{"n_layer": 9, "init_std_router": 0.0303, "norm_eps": 1e-05, "grad_clip": 1.0}
Below are experts of layer 5 (counted from 0) of a mixture-of-experts language model. Rows are named router (the router's row for the expert), up (a neuron's input weights, with its number), down (a neuron's output weights, with its number) and show model dimensions 0-191. Each number is 128 + 32 x the weight over its row's rms, rounded and kept within 0 to 255.
After each expert's rows: "gets" lists some tokens that make up at least twice as much of what it gets as of all text. This comes from a sample of Wikipedia text that the model never trained on. Tokens count by the router's weight.

# expert 103
router [160 158  85 116 155  86 159 122 125 156 149 103  75 117 121 123  77 112 117 127 127 154 123 123 130  69  73 133 122 114  88 100 173 151 126 162  77 147 115 116 130  67  95 147 169 156 120 175  95  94 142  94 118 160 159  57 127 177 139 184 134 162 136 108  79 171  69 169 133 171 159 104 138 177  81 132 108  73 134 102 152 119 177 103 190 112 163 177  85 118 138 122 144  90 124 125 160  97 110 165 102  74  62 108  97  96  97  95 158 117 161 129 120  85 192 109 168 128 117 136  89 177 117 134 180 145 132 139 118 162 173 171 115 152 131 143 172 173  81  85  96 113 165 149 134 128  97 197 141 193  85  80  91  84 102 155 127 150 140 111 128 150 106 120 140 132 128 176 155 129 129 159 168 112 168 171 122 151 143 128 106 139 171 103  55 162  73 157 111 103 171  89]
up0 [113 123  98  59 111 120 143 115 140  90 109 134 171  84  86 153 126 148 175 151 143 119 127  91 205 114 155 129 147 158 185 100  92 198 172 112 128 107 105  65 114 160 151  97 123 156 201 117 127 162 108 153 164  98 131 120 122 119  92 130 131 119 111 121 142 177 124 107 168 159  60 192  53 155 126 115  95 133 103 137 118  88 145 124  90 173 143  95 139 140 137  85  87 129 127 107 123 118  90  97 128 112 221 109 135 103 148 109 106 184 144 106 101 129 163 114 103  81  83 147 136  82 115 110 151 156 116 119 181  93 162 117 118  83 107 124 152 137  94 186 114 211 106 103 109 127 141 102 128 151 184 120  80 119  97  39 150 150  99 121 114  76 140  99 150 114 162 151 189 137 115  90 163  93 150 115 110 103 109  32  56 137  84 126 140 122 140 147 144 129 155 124]
down0 [127 134  65 188 153 114 113 136  85 157  98 165  96 152  96  84 128 108  88  87 203 183 163  99 121  94 116  78 157 124 134 149 159 173 139 118 129 104 177  51 120 126 148 102 182 105 148 153 162 119  95  86  99 180  84 108 186 110  97 158 127  94  96 150 104 157 122 130  91  98 194 158 108 132  69 147  93 137 157 135 109  94 177 105 148 162 135  75 103 147  99 116 125 158  83  80 160 168 133 137  62 131 133 120 101 139 113 193 103  69  87 139 104 144  99 182 174 117 145 140 118  91 155 108 156 104 125 179 119 150 168 102 153 107 137  73 131 148  99 130 168 143 116 175  92 122  89 104 197 150 167  97 133 139 123 124 162 157 120  64 111 146 140 102 145 131 130 128 186 104 140  80  98 139 142 107 136  85 161  92 160 194 124 172 133 144 162 162 168 138 138 188]
gets: " |", ";", "|---|---|---|---|---|", "|---|---|---|---|---|---|", "|---|---|---|---|", "|---|---|---|"

# expert 120
router [163 128  78 118 160  95 166  58  93 151 131 115 107 121 107 175 101 118 111  89 168 151 174  98 113  84  88 171 125 104 116  86 153 175 136 183  76 148 153 125 151  87 117 140 163 135 141 173  97 104 111 114 123 151 186  96  88  97 128 198  99 171 162 109  88 165  96 173 175 112 163 135 117 178 108 125 116  83 142  90 172 185 162  99 166 128 139 153  76 119 163 110 143 114 148  96 185 105 123 173 123  84  70 102 128  86  74  82 146 133 150 176 107 101 159 110 183 111 147 129 110 171  80 163 150 145 166 145  78 144 160 129  74 159 130 171 125 152  82  86  96 111 165 143 135  94  87 164 131 138 111  90  89  92  72 142 129 171  99 125 119 188 110 101 104 173 127 149 160 128 132 144 156  98 142 169  87 144 172 185 114 146 162  95 108 126 102 163  78 116 162 105]
up0 [110  83 139  78 113 117 137 155 137 156 114  93 165  69 118 104 134 131 140 104 167 137 135 111 112 106 113 131  52  80 143 143 126 124 117 165 148 113 134  84 134 108 126 114 164 126 120 125  83 146 132  92  99 162 134 140 113 134 142 145 177 151 176 101 159 166 155 122  91 184 118 163 174  60  84 110 153 126 132 165  39 121  70 121 125  77 148 127 141 151 103 177  44 138 133 156 127 212 106 173 198 105 146 130 145 157 154 127  77  69 100 139 109 138 134 120 113 124 179 180 179 102 144 179 173 131 117 101 180 127  90  78 127 107 119 132  70 114 106 142 175 147 148 123 135 108 125 154 173  87 121 106  89 153 137 130 164 103 149 113  91 111 133 172 143 139 171 131 103 205 140 188 152 126  80 144 114 131  96 111  81 175  97 228 104 167 134 130 121 109 143 184]
down0 [108 137  98 149 121  88 137 156 179 106 108  24 166 175 121 131 160 154 137 140 201 106 105 162 103 128 118 137 115 124 128  36 126 158 132 148 121 107 172 159 154 120 177 139 135 123 104 134 105 145 170 116  59 134 150  95 132 122  85 100 156  95  83 115 152  86 125 172 188 111 136 100 103 105 138 128 105 100 110 141 183 161  71 102 180 172 118 134 110 107 164 102 144  71 156 117 132 180  87 192 126 144 113 178  82 138 137 153 164 101 114 131 159 125 140  69 123 197 106  67  64 133 143 119 121 167 158 130  97  90 171 126 153  79 188  89 186 128 102 130  91 155 133 101 131 146 157 101 166 137 153 202 118 118 152  74  93 114 108  73 100 116 155 135 144 131 105  57 163 148 136 124  76 146 117  90 135 156 127 118 149  86 157 149 157 137 108 149 119  66 109 127]
gets: " |", ";", " /", "|---|---|---|---|---|---|"

# expert 3
router [112 125 102 135 189 108 186 117 144 154 135  72  92 136  80 108 109 101 147 103 108 169 125 171 144  69  83 105 110 173 162 103 169  92 166 106  56 143 138 132 160  96 137 145 134 107  97 139 141  94 151  98 143 145 101  65 131 155  95 166  97 131 146  87  78 126  68 147 134 133 187 146 148 182 148 161 107  98 133 101 139 116 165 152 189 111 148 165  85 106 107 130 101  85 171  93 141 128  97 134  90  89  71  69 129  74 138  75 170  93 146 168 125 122 125 113 183 120 128 144 142 172 133 135 173 118 118 131 149 138 159 166  83 133 150  87 153 155  87  90 128  86 165 172 175 149  80 152 148 178  75  71  89  89  98 150 180 185 124 149 139 161 128 152 148  93 113 176 159 138 146 179 177  99 164 165 116 162 148 133 152 160 170  89 114 129  94 172  89 124 172 116]
up0 [140 160 106 126 149 199  88  76 142 119 179 117 100  81  98 116 143 121 176  37 171 137  89  66 174 131 131 129 121  69 153 218 138  62 173 145 134 137  99 128 127 152 163 109 149  93 143  93 114 102 129 134 130 109 129 153 154 159 160 102 148 166 130 115 111 112 160 133 107 134  98 122  91 112 156 126  89 124 195 110 170 126 109 169 181 150 112 101 146 168 120 139  96 113 137 102 127 100 171 120 154 150 163  92 116 173 156 112  49 131  66 168  88 109 154 122 136 139 121  64  44  97 103 101  94 159 146  87 115 147 143 160 129 128 118 122 151  54 122 113 145 163 114 138 155 116 102 152 170  87 147 159 176 163  96  62 108 100 146 156 118 154 163 130 106 138 148  86 123  77  82 143 119 145 144 122  67 193 114 141 151  97 161 140 147 139 130  89  96 150  61 174]
down0 [152 186  81 137 104 135 135 146 102 118 130 122 100 137  95 106 172 187 151  58 112 136  71 159 174 137 179 137  98 130 190 146 177 115 157 135 172  90 136 107 188 139 133 140 111  40  89  78 134 134 149 119 121 138 132 133 135 158 186 123 162 129 175  97 104 119 137 157 149 163 152  69 158  77  68 130 126 152 180 113 106 143 134  93 100 131 168 141 141 136  85  98  89 108 154 118 111 122 140  66  91 121 200 122 164 139 160 134 148 155 144 113 115 135 131 107 163 122  87 173  92 141 138 171 126 113 130 140 145 164 122 121  69  81  33 108 144 164  88 143 124 128  52 114 119  86  76 120 104 105 148 147 167 116 117 136  84 144 193 117 124 143 138 146 161 129  50  53 142 142 127 162 157 123  92 117 159 142  91 170  97  99 132 184 180 142  90 169 145 154 117 155]
gets: ")", "\"", "l", "'", "n", "c"

# expert 70
router [128 162  84 115 196 100 152 122 132 172 128 122  68 145  68 113 131  93 161 110 148 151 125 163 122  84  58 103 107 157 161 121 180 131 145  85 113 116 122 153 125  77  84 148 136 148 105 134 110  90 124 144 132 182  94 123  80 153 114 117  85 153 131  62  89 112 122 136 106 120 171  88 155 178 100 138 112 105 171 100 172 133 145  83 133 122 140 138  68 112 125 148 125 126 149  93 145 123  93 115 101 108  83  96  89 111 172  85 176  86 170 182 133 106 149 158 177 119 149 156 169 185 130 119 170 167 129 170 103 176 144 173  93 157 135  90 113 163  65  68 110  94 198 148  95 132 112 149 169 151 105  66  97 104  80 150 173 127  80 102 156 167 111 117 174 145 155 173 136 155 148 179 190 112 140 175 123 173  84 123 127 165 163  79 126 138 107 172  93 126 149  85]
up0 [ 49 111 162  99  84  75 114 112  83 146 168 137 172 141 193 146 116 131 146  68  80 134  85 158 117 108  88 119  95  46  91 143 107 120 154 168 148 185  67 163 144 156 148  94 193 146 167 100 169 168 133 103 116 122 116 184 153 134  75 120 121 174 119  98 130 122 216 129 117 109 168  81  90 124 125 111 140 138  91 129 123 121 118 100 110 145 143  83 159 186  98 165 147 140  99 102 107 119 134 137 140 151 134 192 132 122 121  93  79 139 108 140 110 124 129  92 151 177  76 116 119  86 130 136 142 154 160 116 120 122 131 176 198 147 154 139  81 163 165 148 149 115  94 169 139 113 110 100 103  60  83 167 142 141 136 172 154  96 130 131 123 123 162 165 149 138 167 134 137 121 114 135 139 168 127  64 176 115 160 183 136 103 180 186 150 140  78 127 161  66  86  82]
down0 [113 152  80 116 115 192 112 174 139 135 126 143 157 126  99  82 137 118  92 134 103 130 133 146 179  35 131 169 151 107 129 128 126 157 180 146 147 130  96 127 165 134 167 142 101 102 139 154 167  82 112 112 156 159  89 146 106 176 128  90 128 146 128 118 131 182 132 148 160 183 142 145 174 109  97  63  70 115 141  91 110 138 156  93 104  95 137 199 160  54 192  93  88 157 159  76 155 121 112 114  86  84 156  57 116 134 137  89 126  90 137 134  43 103 152 162 156 130  79 120  64  98 130 159 119 149 118 136 168 128 103 130 158  64 141 125  96 169 138 103 126 125 129  98  99 110  95 105 137 167 128 174 195 171  78  92 101 109 177 117 193  96 179 170  74 140  87 148 108 136 122 130 111 100 120 147 135 128 155 135 142  92 101 185 166 134  94 153 127 153  92  88]
gets: "m", "S", " Am", "W", " al", "f"

# expert 7
router [147 154  85 143 182 122 163 124 100 134  93 112  97 142  94 126  82  81 164 135 159 153 137 161 138  89  93 101  92 165 146  85 187  98 127 111  88 137 115 140 150  79  90 130 168 179  95 105 124  72 143 100 168 117 106  93 103 168 110 125  91 162  96  99  75  91  95 117 131  99 192  83 128 150  97 147  91  83 158 112 159 142 153 108 142 128 139 163  80 118  77 142  89  82 132 115 187 146  79 124 107 121  90  94  76 139 142  74 171  88 134 118 125 108 183 160 162 118 119 135 145 165 200 139 133 127 133 162 101 182 143 186 136 136 159  87 104 161  99  91 146  97 160 165 151 181 114 167 145 175 103  66  83  91 100 161 166 122  98  87 155 187 100 144 183 125 164 173 178 149 132 134 171  80 139 143 115 179 110 136 178 151 139 120 147 125 113 160  84 137 189 103]
up0 [190  70 161 145  85 105 130 104  98 116 122  69 132 114 182 128 168 136 133  94 110 148 112  79  99 139 147 156 117 140 149 124 112 133  90 112 127 170 115 159  78 177 122 120 123 104 103 112  97 173  73 155 136 108 160 164  99  98 146 135 162 156 131 129 107 123 176 103 201  98  73 131 116 114 137 162 127 147 151 140 141  87 114 214  93 136 122 161 176 171 132 113  66 152 145 182 164 153 149 199 134 175 153 158 168 111 125 151 113 119  86  91 169 116  70 130 179  79 126 165  84 135 145 141  69 152 152 117 102 119 117  74 190 103 104 108 193 112 126 118 150  98 150  84 119 158 176 136  71  93 170 116 130 188 157 178  98 115 148 103  79 114 120 120 164 134  96 144  87 145 100 100 112 100 191 107  56 137 140 160 116  70  69 122 151 111 161 147 161 160 121 141]
down0 [105 113 155 112 111 178 139 215 143 173 166  93 130 150 105 110 159 159 107 140  78 125 125 149 159 122 121 177 150 141 168  96 147 157 126 122 156 163  85 164  91  93  62  70  94 117 135 142 179 139 152 134 128 115 178 142  99 107 159  93 119 111 166  67 115 121 180 159 191 170 124 128 114 152 152 127 145 128 108 123 160 106 208 133 101 104 116 103 149  75 147 144 103 158  53 101  81 167  91 119 128 117  82 130 124 123 148 125 131 169 212 147 160 125 121  83 124 154  49 111 122 163  88 128 107 152 139 183 159  87  84  92  70  97 157 143 192  76 114 167 135 122  71 137  91 119  99 151 113 137  85 116 130  95 183  72 136 160 135 124 136  84 127  82 121 157 130 115 169 186  97 134 131 118 119 159  90 153 130 132 133 122 156 157 128 105 127 169  92 141 217 134]
gets: " T", " t", "T", "s", " m", "t"

# expert 47
router [127 141  93 154 187  93 154 113  97 148 122  97  97 163  87  99 110 100 123 167 117 179 141 185 157  98  66  90 115 146 153 126 196 102 168 129 103 106 130 150 142  89  78 176 127 136 122 126 130  85 139 133 161 143 120 125 105 144 129  95  85  91 151  89  91 137 116 136 136 108 186  89 161 173 104 125  95  86 182 121 172 136 167 142 137  93 124 165  72 114 110 122 145  97 150 117 134 144 105 138  82 114  69  79 104 114 144  98 161  81 177 135 130  84 164 161 165 107 138 147 134 192 173 142 132 147 132  93 136 179 144 172 117 145 137  84 133 185  65  76  91 108 164 179 121 149 102 111 158 182  91  63  89 113  99 189 157 142  73 100 171 173 117 153 152 143 157 188 180 171 153 144 170  98 134 183 114 164 127 119 150 149 162  93 132 119  83 165  87 106 144  76]
up0 [128 157 137 120 152 134 101 120 123 144 132 121  88 108  99 124 137  93  97  29 111 143 154 123 137  84 119 168 128 148 147 138  76 124  65 200 161 152 111  73 129 172 123 106  99 139 151 151 178 165  85 105 101  71 110 113 112 132 157 172 124 149 116 175  99  65  94 170 165  88 201 112  85 104 151 150  99 137 144 179  70 139 123 152 104 137 136  70 124 117 141  50  99  96  83 155 136 132  93 139 172 151 125 163 150 221 154 157  64 169  79  68 124 102  82 153 133 199 104 177 158 104 141 156 119 142 139 125 141 127 137 123 118 122 179 137 138 137 131  99 189 181 115 115 111 155 147  98 101 122 128 106 149 167 147 122  98 174 124 142  71 125 146 161 152 104 159 111  67 175 112 145 162 129 148 105 130 131  89  74 124  93 130 106 132  98 146  65  87 110 162 125]
down0 [116  80 115 142 186 132 155 115 121  98 109  92 132 102 122  86 223  96 158 162 178 190 129  70 167  90 106 160 146 168 134 129 115 159 176  95 184 100  86 105 146 114 131  99 115  72 123 137 170 115 104 148 158 127 199 108  84 131 136 127 159 123 103  87  59 140 135 205  89 136 135 141 133 140 118 142  93 135 119 141  72 112 151 145 143 175 139 168  93 164 153 166 145 141 104 130  99 136 133 168 141 163  82 127 168 154 111 134 140 139 150  90  96 107 111 156 127 124 134 163  83 115 168 145 103  95 108  82 119 110  99 123 113 133 108 146 115  84 126 142  80  69 161 127 171 130 162  73 102 106 122  85 144 139 124  76 172 107 170 113 113 150 153  96 172 170 204  92 140 148  46 133 189 132 141  78  82 131  67 133  89 115 167 101 124 108  76 149 133 161 185  80]
gets: " \"", " '", " c", " R", "M", " B"

# expert 107
router [132 172  94 162 186  90 141 130 137 152 143  82  90 110  83 149  92 159  87 132 140 143 147  95 123  85  86 116 100 118 164  85 172 147 114 162  80 126 183 118 129  88  89 156 170 118 116 151  99  80 127 110 158 164 173  77 130 144 126 148 123 177 166 112  97 169  57 163 138 135 160 133  82 209  69 122 129  95 135  87 168 157 161 115 175  80 159 145  98 160 105 122 142  92 169 138 184  93 148 146 101  93  77  96 111 104 108  76 146  85 151 155 122 111 167 109 158 124 121 142  94 161 112 133 154 122 152 145 134 169 147 186  89 160 117 146 170 176  83  91 101 133 131 150 151 117  87 190 135 147  65  74  74  91  84 170 107 136  96 115 165 137 140 118 127 122  86 179 160 118 114 197 168 138 175 160 102 148 140 138  88 134 170 138  76 161 103 157 111 123 158  93]
up0 [126 114 119  90 142 151 137  61 155 159  87  89 146 140 163 149 120 103  81 103  93 168 156 134 157 104 127 152 138 132 125 142 119 143 149 143 139 132  85 130  91 131 173 174  95  82 156 142 135 154  71 157 135 119  85 102 109  97 101 144  70 165 175 154 125 141 189 100 128 159  96  97  91 120 163  92 170 119 146 125 139  93 174 110 134 187 127  89 101 100  89 123 154 132 135 114 137 127 136 163 132 137 116 117 153 169 107 187 156  84  99 140 204 151  55 115 115 174 106  50 175 160 116 165  68 122 115  56 150  51  81 106 107 135  58 141 173 110 119 137 109 145 141 168  98 125 116 139 111 154 110 180 137 152 121 127  76 115 133 170 122  98 119 141 145 138 122 145 124 148  72 105 122  93 173 138 163 119 123  92  84  76 118 122 224  79  98 145 225 107 160 114]
down0 [188 128  68 149 129 144  53 116 147  82 117 132  73 118 155 130 151 127 209 140 127 123 114 119 165 148 122  66  89 125 132 121 108 140 138 150  84 156  93 132 192 134  23 102 158 144  73 112  88  85  99 164 127 134 154 111 149 123  91 121 168 151 113 136 177 169 161  99 121 174 137 130 144 129 138 138  81 117 145 119  91 133 180 147 110  95 141 162 138 152 134 145  54 203 125 139 138 146 132 160 115  94  80  96 154 122 152 107 110 159 165  76 142 153 145 131 153 171 100 149 116  80 165  80 157 107 149 143 152 103 149 138 131 120  94  73 162 149 141 145 129 135 104 139  66 126 140 105  93 228 160 142 147 101 152  46 164 111 131 127 200 123  82 157 133  99 145  87 153 151 150 120 177 131  85 134 200 114 175 124 121  94  76 108 131  92 118 129 117 145  94 149]
gets: " |", "|---|---|---|---|", "|---|---|---|---|---|", "|---|---|---|", "|---|---|---|---|---|---|", "|---|---|---|---|---|---|---|"

# expert 68
router [114 163 118 143 193 101 142 152 151 177 129 106 119 140  80 112 142  61 153 163  98 159 165 176 123  93  88  92 110 143 166  83 195 119 156 122  89 100  97 152 104  82 116 183 169 165 108 138 106  66  81 115 171 144 152 113  97  94 124 156 104  95 176  94 138 137 113 123 110 145 178  69 137 188  93 125  80  87 152 139 160 143 162 123 158 114 173 165  70  98 101 129 142 114 168 107 143 145 115 130  90 110  54  78 101 143 153 103 152  84 135 163 157 110 157 109 188 112 147 142 166 153 170 139 145 159 118 133 109 141 120 181 118 149 124  91 113 169 104  77 109 136 150 155 104 138  73 103 116 167  67  82  81 100  76 121 186 108  94  79 133 159 111 149 156 152 111 169 146 158 144 150 155 109 176 159  92 159 155 164 155 167 197  83 141 114 114 184 139  98 159 123]
up0 [163 153 149 137 152 132  79 135 104 130 143 196 135  71 158 162 172 144 124 166 154 127 147 104 124  71  78 158 135 136 112  95  93 170 145 151 238 124  89 140 172 220 138 162 172 100 140 160  90 124  42 104 151 130 129 173 125 123 140 108  90 124 162 121 154 203 129 135 144 160  97 177 107 106 167 160 149 130  75 126 125 140 136 129 145 135  80 148 149 141  99 104 159 162 111 138 139 119 128 160 115 111  94 109 179 112 155 100  48 145 121 108 151 176 129 133 116 180 133  96 154 137 207  93 102 117  58 102 149 111  67 139  82 152 127 101 103  86 165 120  81 123  91 109 142 115 179 135  94  80 126 141 124 139 134 105 143 121 159  93  99 160 157 186 159 108 131  85 129 136 196  76  99 126 183 124 120 109  84 167 146 116  79 118 158 127 148 159 133 123 113  91]
down0 [123 138 166 153 140 143  91  85 139 117 113 140 114 167 131 108 135 182 103 139 170 190 112  79 120 128 120  86 136 149 151 145 123  89 163  84 135  69 127 136 133 153 103 148 125 130 142 153 152 196  98 110 148 134 155 107 127  89  99 163 139 158  75 114 168 189  94 157 101 112 153 119 115 160 130 137 162 118 129  95 187 137 125 141 110 121 104 181 112 216 142 132 175 205  91 155 112  71  91 152 105  74 109  91 156 140 122  97 156 133  79 185  73 131  79 131  55  79 145  56 148 157  81 117 146  72 109 137 141 131  69  81 101 119 112  96 149 218 139 126 133 128 110 173 115  60 143 150 111  68 119 145  85 174 117 152 151 130  88 136 165  89 122  83 110 153  85 178 124 108 123 153 162 166 124 174 112 162 182 117 132 151 147  83 122 100 122 155 154 102 123 155]
gets: " \"", "'", " en", " of", "ik", "ü"

# expert 5
router [ 98 140 119 127 187  84 180 142 159 162  98  81 120 154  93  90 105 127 144 114 117 170 135 135 142  85  99  71  91 170 120  73 199  95 158 100  91 129  92 161 168  87  91 162 153 112  96 150 115  78 130 121 146 154 130 121  95 136  73 127  97 119 118 103 114 121 131 171  92 123 165  86 170 185 117 153 101  79 119 125 135 119 164 160 161  94 139 169  58  95 127 171 130  87 173 103 132 137  97 122  92 112  76  63  88  87 153  65 170 109 165 117 101 116 139 144 166 125 116 130 165 181 160 130 169 158 145 160 141 166 154 162  97 114 135  96 107 191  68 110 150 105 137 153 122 139  93 121 146 163 119  78  77  90  95 147 148 174  84 101  98 170 109 167 153 129 140 167 164 145 145 151 185 102 160 146 118 189 133 132 169 189 159  96 124 177 125 172  99 146 175  95]
up0 [193 121 138 156 122 132 132 129 180 138  85 128 122 148 128 192 176  98 124 165 115 116 120  75 131 204 137 162 147  91  72 178 127 108 124 168 135 128 156 200 100 215  90  73 148 130 156 201 113 140 149 156  81 117  89  72 107 108 108 134 150  93 111 159 140 193 146 121 117 124 103 158  80 151  76  84 120 150 105 117 149  72 102 125 139  92 126  97 175 139 161  82 175 131 154  49 100 116 168  68 154 190 127 133 130 148 102 126 157  64 110  73  99 140 119  86  95 102 140 149 150 113 147 150 122 157 147 178 167  89 119 141 159 139 151 186 154  69 126 121 149 161 130  91 127 147 140 134 176 128 195 121 138 113  93  83 126 115 140  91  96 127 113 127 139 177 103 139 100  84  61 180 125 112  83 120 114 141 124  99 126 114 155 131 151 168 127 118 105 154  94 161]
down0 [155 147  98 145 135  99 102 117 150 120 108 133 188  85 180 120 116 105 142 166 134  98 152 143 136 106  98  93 183  96 107 144  71 150 133 133  95 152 128  71 212 124  94 146 145 118 119 125 149 207 109 123  64 115  92 151 113 100 148 119 143 174 136 133 176 177 150 143 146  76 146 160 144 119 123 161 114 170 138  66 174  74 121 139 102 104 104 131 109  92 107 112 146 156 171 119 132 146 100 115 113 162 145  86 145 142  95  96 118 144 156 119 104 147 191 108 165 100 213 158 130 137 104  94 224 123 102 105 117  97  89 125 127 133 124  83 105 109 136 152 111 120 183  77  82 141 105 130 175 150 112 122 157 121 154 177 112 144 100 105  99 133 109 101 109 155  87 124  92  85 132 128 150 105 120   7 153 132 158  71 177  81 167 177 199 117 115 133  96 159 179 100]
gets: "'", "ov", "ff", "f", " American", " et"

# expert 14
router [105 166 106 117 155 101 202  74 160 119 109 124 117 110 105 109 125 109 154 153 108 150 111 127 110  73  74 112  84 149 144 109 197 112 144 113  68 116 131 169 157  81  65 131 134 114  97 143 125 105 164  92 143 183 141 101  73 129 145 120 130 113 133  91  97 176 123 126 138 122 182 122 114 159 104 110  80 130 129 129 166 110 184 132 155 136 161 178 110  90  99 145 114 118 156  99 134 123 103 128  77 109  98  69  96 119 137  74 136 106 155 164 155 162 138  93 178 133 125 155 161 170 151 108 170 130 153 127 106 181 160 184 107 132 176  77  82 177 120  62 118 104 164 182 129 168  84 125 166 153 110  94  88  86  65 137 174 162 110 118 168 166 101 149 159 123 110 165 173 156 138 162 144  93 121 189  91 185 167 119 129 165 179  85 128 173  65 178 105 142 166  89]
up0 [127 134 148 144 118 112  99 156 100 130 151  84 140 120 110 208 148 156 157 117 108  89 126  92 149 112 176 112 107  67  66 169  79 171 139 142 187 109 159 120 106 123  84  94 132  98 106 125 149 128  92 152 123 142 101 125 144  76 129 187 190 162 136 127 161 144 153 168 160 124 100 141 115 109  81  89 147 161  84  97 119 133 165 142 140 104 185 175 113  71 132 118 181 156 160 136 113 104 151 143 139 117 203 116  79 162 149 172 119 141  39 126 161 108  88  85 144 110 125  80 128 118  88 119 157  87 118 120 154 113 156 155 127 151  90  94 111  84  91 111 126  86 101 145  54  77 182 122 126 123 127 150 155 100 122 103 130 131 199 151  89  85 196  91  62 145 160 116  52 118 142 120 122 175 119 155  95 129 176 123 157 140  82 161 180 111  74 154 163 102 132 110]
down0 [151 119 112 183 171 145 137 154 134 133 177 117 114 149  86 160  98 147 128 175  84  96 102 120 188  95 146 119  89  96 149 140 134 150 139 172 152  74 144 103 140 145  70 138 116 102 119  68  95 159 141 160 117 179 160 158 120  72 130  99 115 169 112 179 125 127 188 144 129  93 108 109 119 142  85 104 110 171 150  52 175 132 186 140 181 174 166 215 152 104 134 148 113  74 123 158 146 106 111 137 108 124 136  94 126 185  70  88 135 140 129  82 154 131 136 191 171 115  87  87  68 139 116 171 162 160 120 112  92 153  70  91 135  67 171 123 138 172 152  80 102 145 100 114 163 122 136 149 119 133 104 121  89  79 161 137 158 102  98 136 128 112 122 100 157 114 140  55 134 134 124 168 103 186 102 132 127 120 154  57 173 103 159 123 143 183 118 130  54 134 117 104]
gets: " of", "'", " United", "z", "See", "r"

# expert 54
router [180 119 121 170 186 135 145 133 129 143  88 117  93 150  56 137 126  86 135 152 111 182 137 132 169 151  84 149  82 175 131 112 181 124 123 187  81 124 171 139 135  88 121 151 159 125  63 140 131 155 160 141 156 140 140  85  41 155 153 171 152 147 141  90  95 160 167 142 102 106 182 111  90 134 163 147 128  61 147 159 145 120 180  96 163  89 154 140  81 144 107  73 113 130  87 113 143 118 105 105  72 111 130 106 143 133 166 102 166  59 139  88 148  92 146 128 167 135 181 109 128 132 149  91  84 130 124 137 108 159 186  90 115 181 159 116 112 131 129  92 104 122 165 172  93 103 119 104 120 142 125 102  79  98 103 147 174  90  98  56 148 125 124  85 137 173 155 172 187 133 139 136 111  87 142 148 186 148 122 172 172 143 169  79 117 122  99 165  76  78 185 122]
up0 [181  83 114 121 115 159 162  71 120 126 101 104 113  66 210 140 163 118 136 117 100 134 182  70 135 114 107 178 183 107  85 168 149  83 107 118 105 143 178 138 104 123  90 140 136  94 117 130 118 171 148 108 157 115 136 140 168 145 167 127 105  98 107 163 114 160 147 101 157 114 102 101 128 112 118 148  85 110 131 159  97 154 142 166  96 180 102 115 182 207 128 148 126  99  60  93 148 103 167  89 173 118 162 179  92 144  81 133 122 171 164  86  61 122  51 120 156  77 139 155  81  96 120  90 147 180 112 104 159 156 139 136 168 162 114 109 146 102 117 130 110 118 151 164  65  74 146  85 187 161 106 158  96 173 107 160 107 101 117 157 108 100 124 116  77 135 121 115 148 132 146  75 103 130  79  94  82 158 219 132 160 181 113 106 130 146 138 111 155 127 128 141]
down0 [170  89  97 111 146 150 102 172 114 178 129 108 158 163  84  98 123 153 145 200 128 125  99 172 125 128 150 129  73 156 196 154 116 210 125 116 128  96 111 135 149  71 146 115  91 157 105  97 119 108 123 133 163 151 102 156  85  88 136  97 143 119 173 159 144 143 113 103  96 149  78 111 127  78 185 178 158 126 109 129 190 160 138 153 100 137 172 166 115 162 147 116 146 204 145 161 157 120 128  93  95 152 144 126  77 135 152 105 113  69 107  62 131 108  92 132 124 129 156  89  76  98 133 115 118  85 154 162 113 155 171 151 174 111 107 131 119 157 149  80  63 146 207 129 121 148 157 183 114 151 144  59 112 154  84  83 169 146 114 100  93  84 145  53  99 181  78 115  68 127 147 120 140 102 172 138 152 119  66 151 142  87 146 132 154  99 137 120 159 134 139 167]
gets: " ", " (", "–", "/", "^{", "("

# expert 105
router [122 127  82 177 167  90 169 129 131 167 117 102  82 120  99  98 104  76 149 167 130 174 153 150 108 101 102 108  86 161 162 107 178 108 157 160  58 123 167 157 148  97 100 167 106 139 156 127 114  96 178 119 154 146 159  89  92 137 130 134 113 138 128 107  73  97  98 167 131 133 157  85 116 189  88 117  86  93 153 127 159 144 166 117 174 127 147 149 108  89 140 109 105 102 146 118 158 130 114 155  97  89  47 103  93  85  80  69 170  89 164 161 141 136 170  86 168 110 143 143 145 170 174 111 148 153  95 162 125 173 151 165 110 154 120  90 131 158 103  80 120 124 172 161 154 132  89 173 147 168  72 100  88  85  83 178 138 153  97 109 167 159 116 174 168 144 107 166 154 183 152 172 189  84 129 190 144 168 160 122 122 174 161 104 118 175  89 159  95 133 140  94]
up0 [132 125 156 150 100 117 127 123 125 106 110 116 151  81 162  79  64 136 112 146 140 104 124 164 120 162 123 140 142 110 140 209 113 139 134 152  80 170 121  83 145 143 146  87 124 140 133 130 133 178  66  50 172 140  90 109 117 116  91 150 144 150 101 144 101 135 152 141 119 126 116  48  93 122 159  93 142 129 135 196 161  31 121 159 107 127 105 121  79 193 105 175 147 118 114 205 115 148 148 113 170 168  97 146 189 123 120 175 101 115 120 109  89 121 158 141  78 142 119 137 152  93  89 137  49 133  88 141 104 170 113 185 141 122  94 145 116 116  88 195 125  94 155  78 152 172 142 129  95 180 199 124 132 149 128  88  33 120 177 123 106 169 149 134 123 102  94 140 126 189 161 173 135 129 103 112 134 110 164 143 113 110 152 142 150 101 103  77 106 114  96  87]
down0 [ 78 115 161 160 146  89 141 125 152 158  62 127 128  66 135 118  92 153 122 154 193 153 154 147 156  79 123 128 129 207 112 167 141 128 176 124 104 116 122 148 104 166 182 101 135 150  72 121 159 144 136 186 109  94 128 141 165 144 138 138  62  52 179  47 114 125 176 112 140 141 102 133 134 119 143 122 137 170 181 131  97 170 170 173 110 127 133 131  74 113  94 109 120 153 121  81  88 135 214 150  94 133 142 106 194 124 102 116 121 111 107 113 120 123 107 142 100 138 140 146  94 117 125 199  70 128 149 129 130  90  92 167  98 146 141  48 159 124 136 118 119 176  84 126 128 103 122 109 113 110  94  94  96 117 132  95 154  85 129 115  88 129 133  93 122 175 128  89 113 183 135 222 112 119  78 164 162 139 140 118  79  67 153 143 169  74  93 100 135 168 159 136]
gets: "s", " a", " an", " and", ",", " the"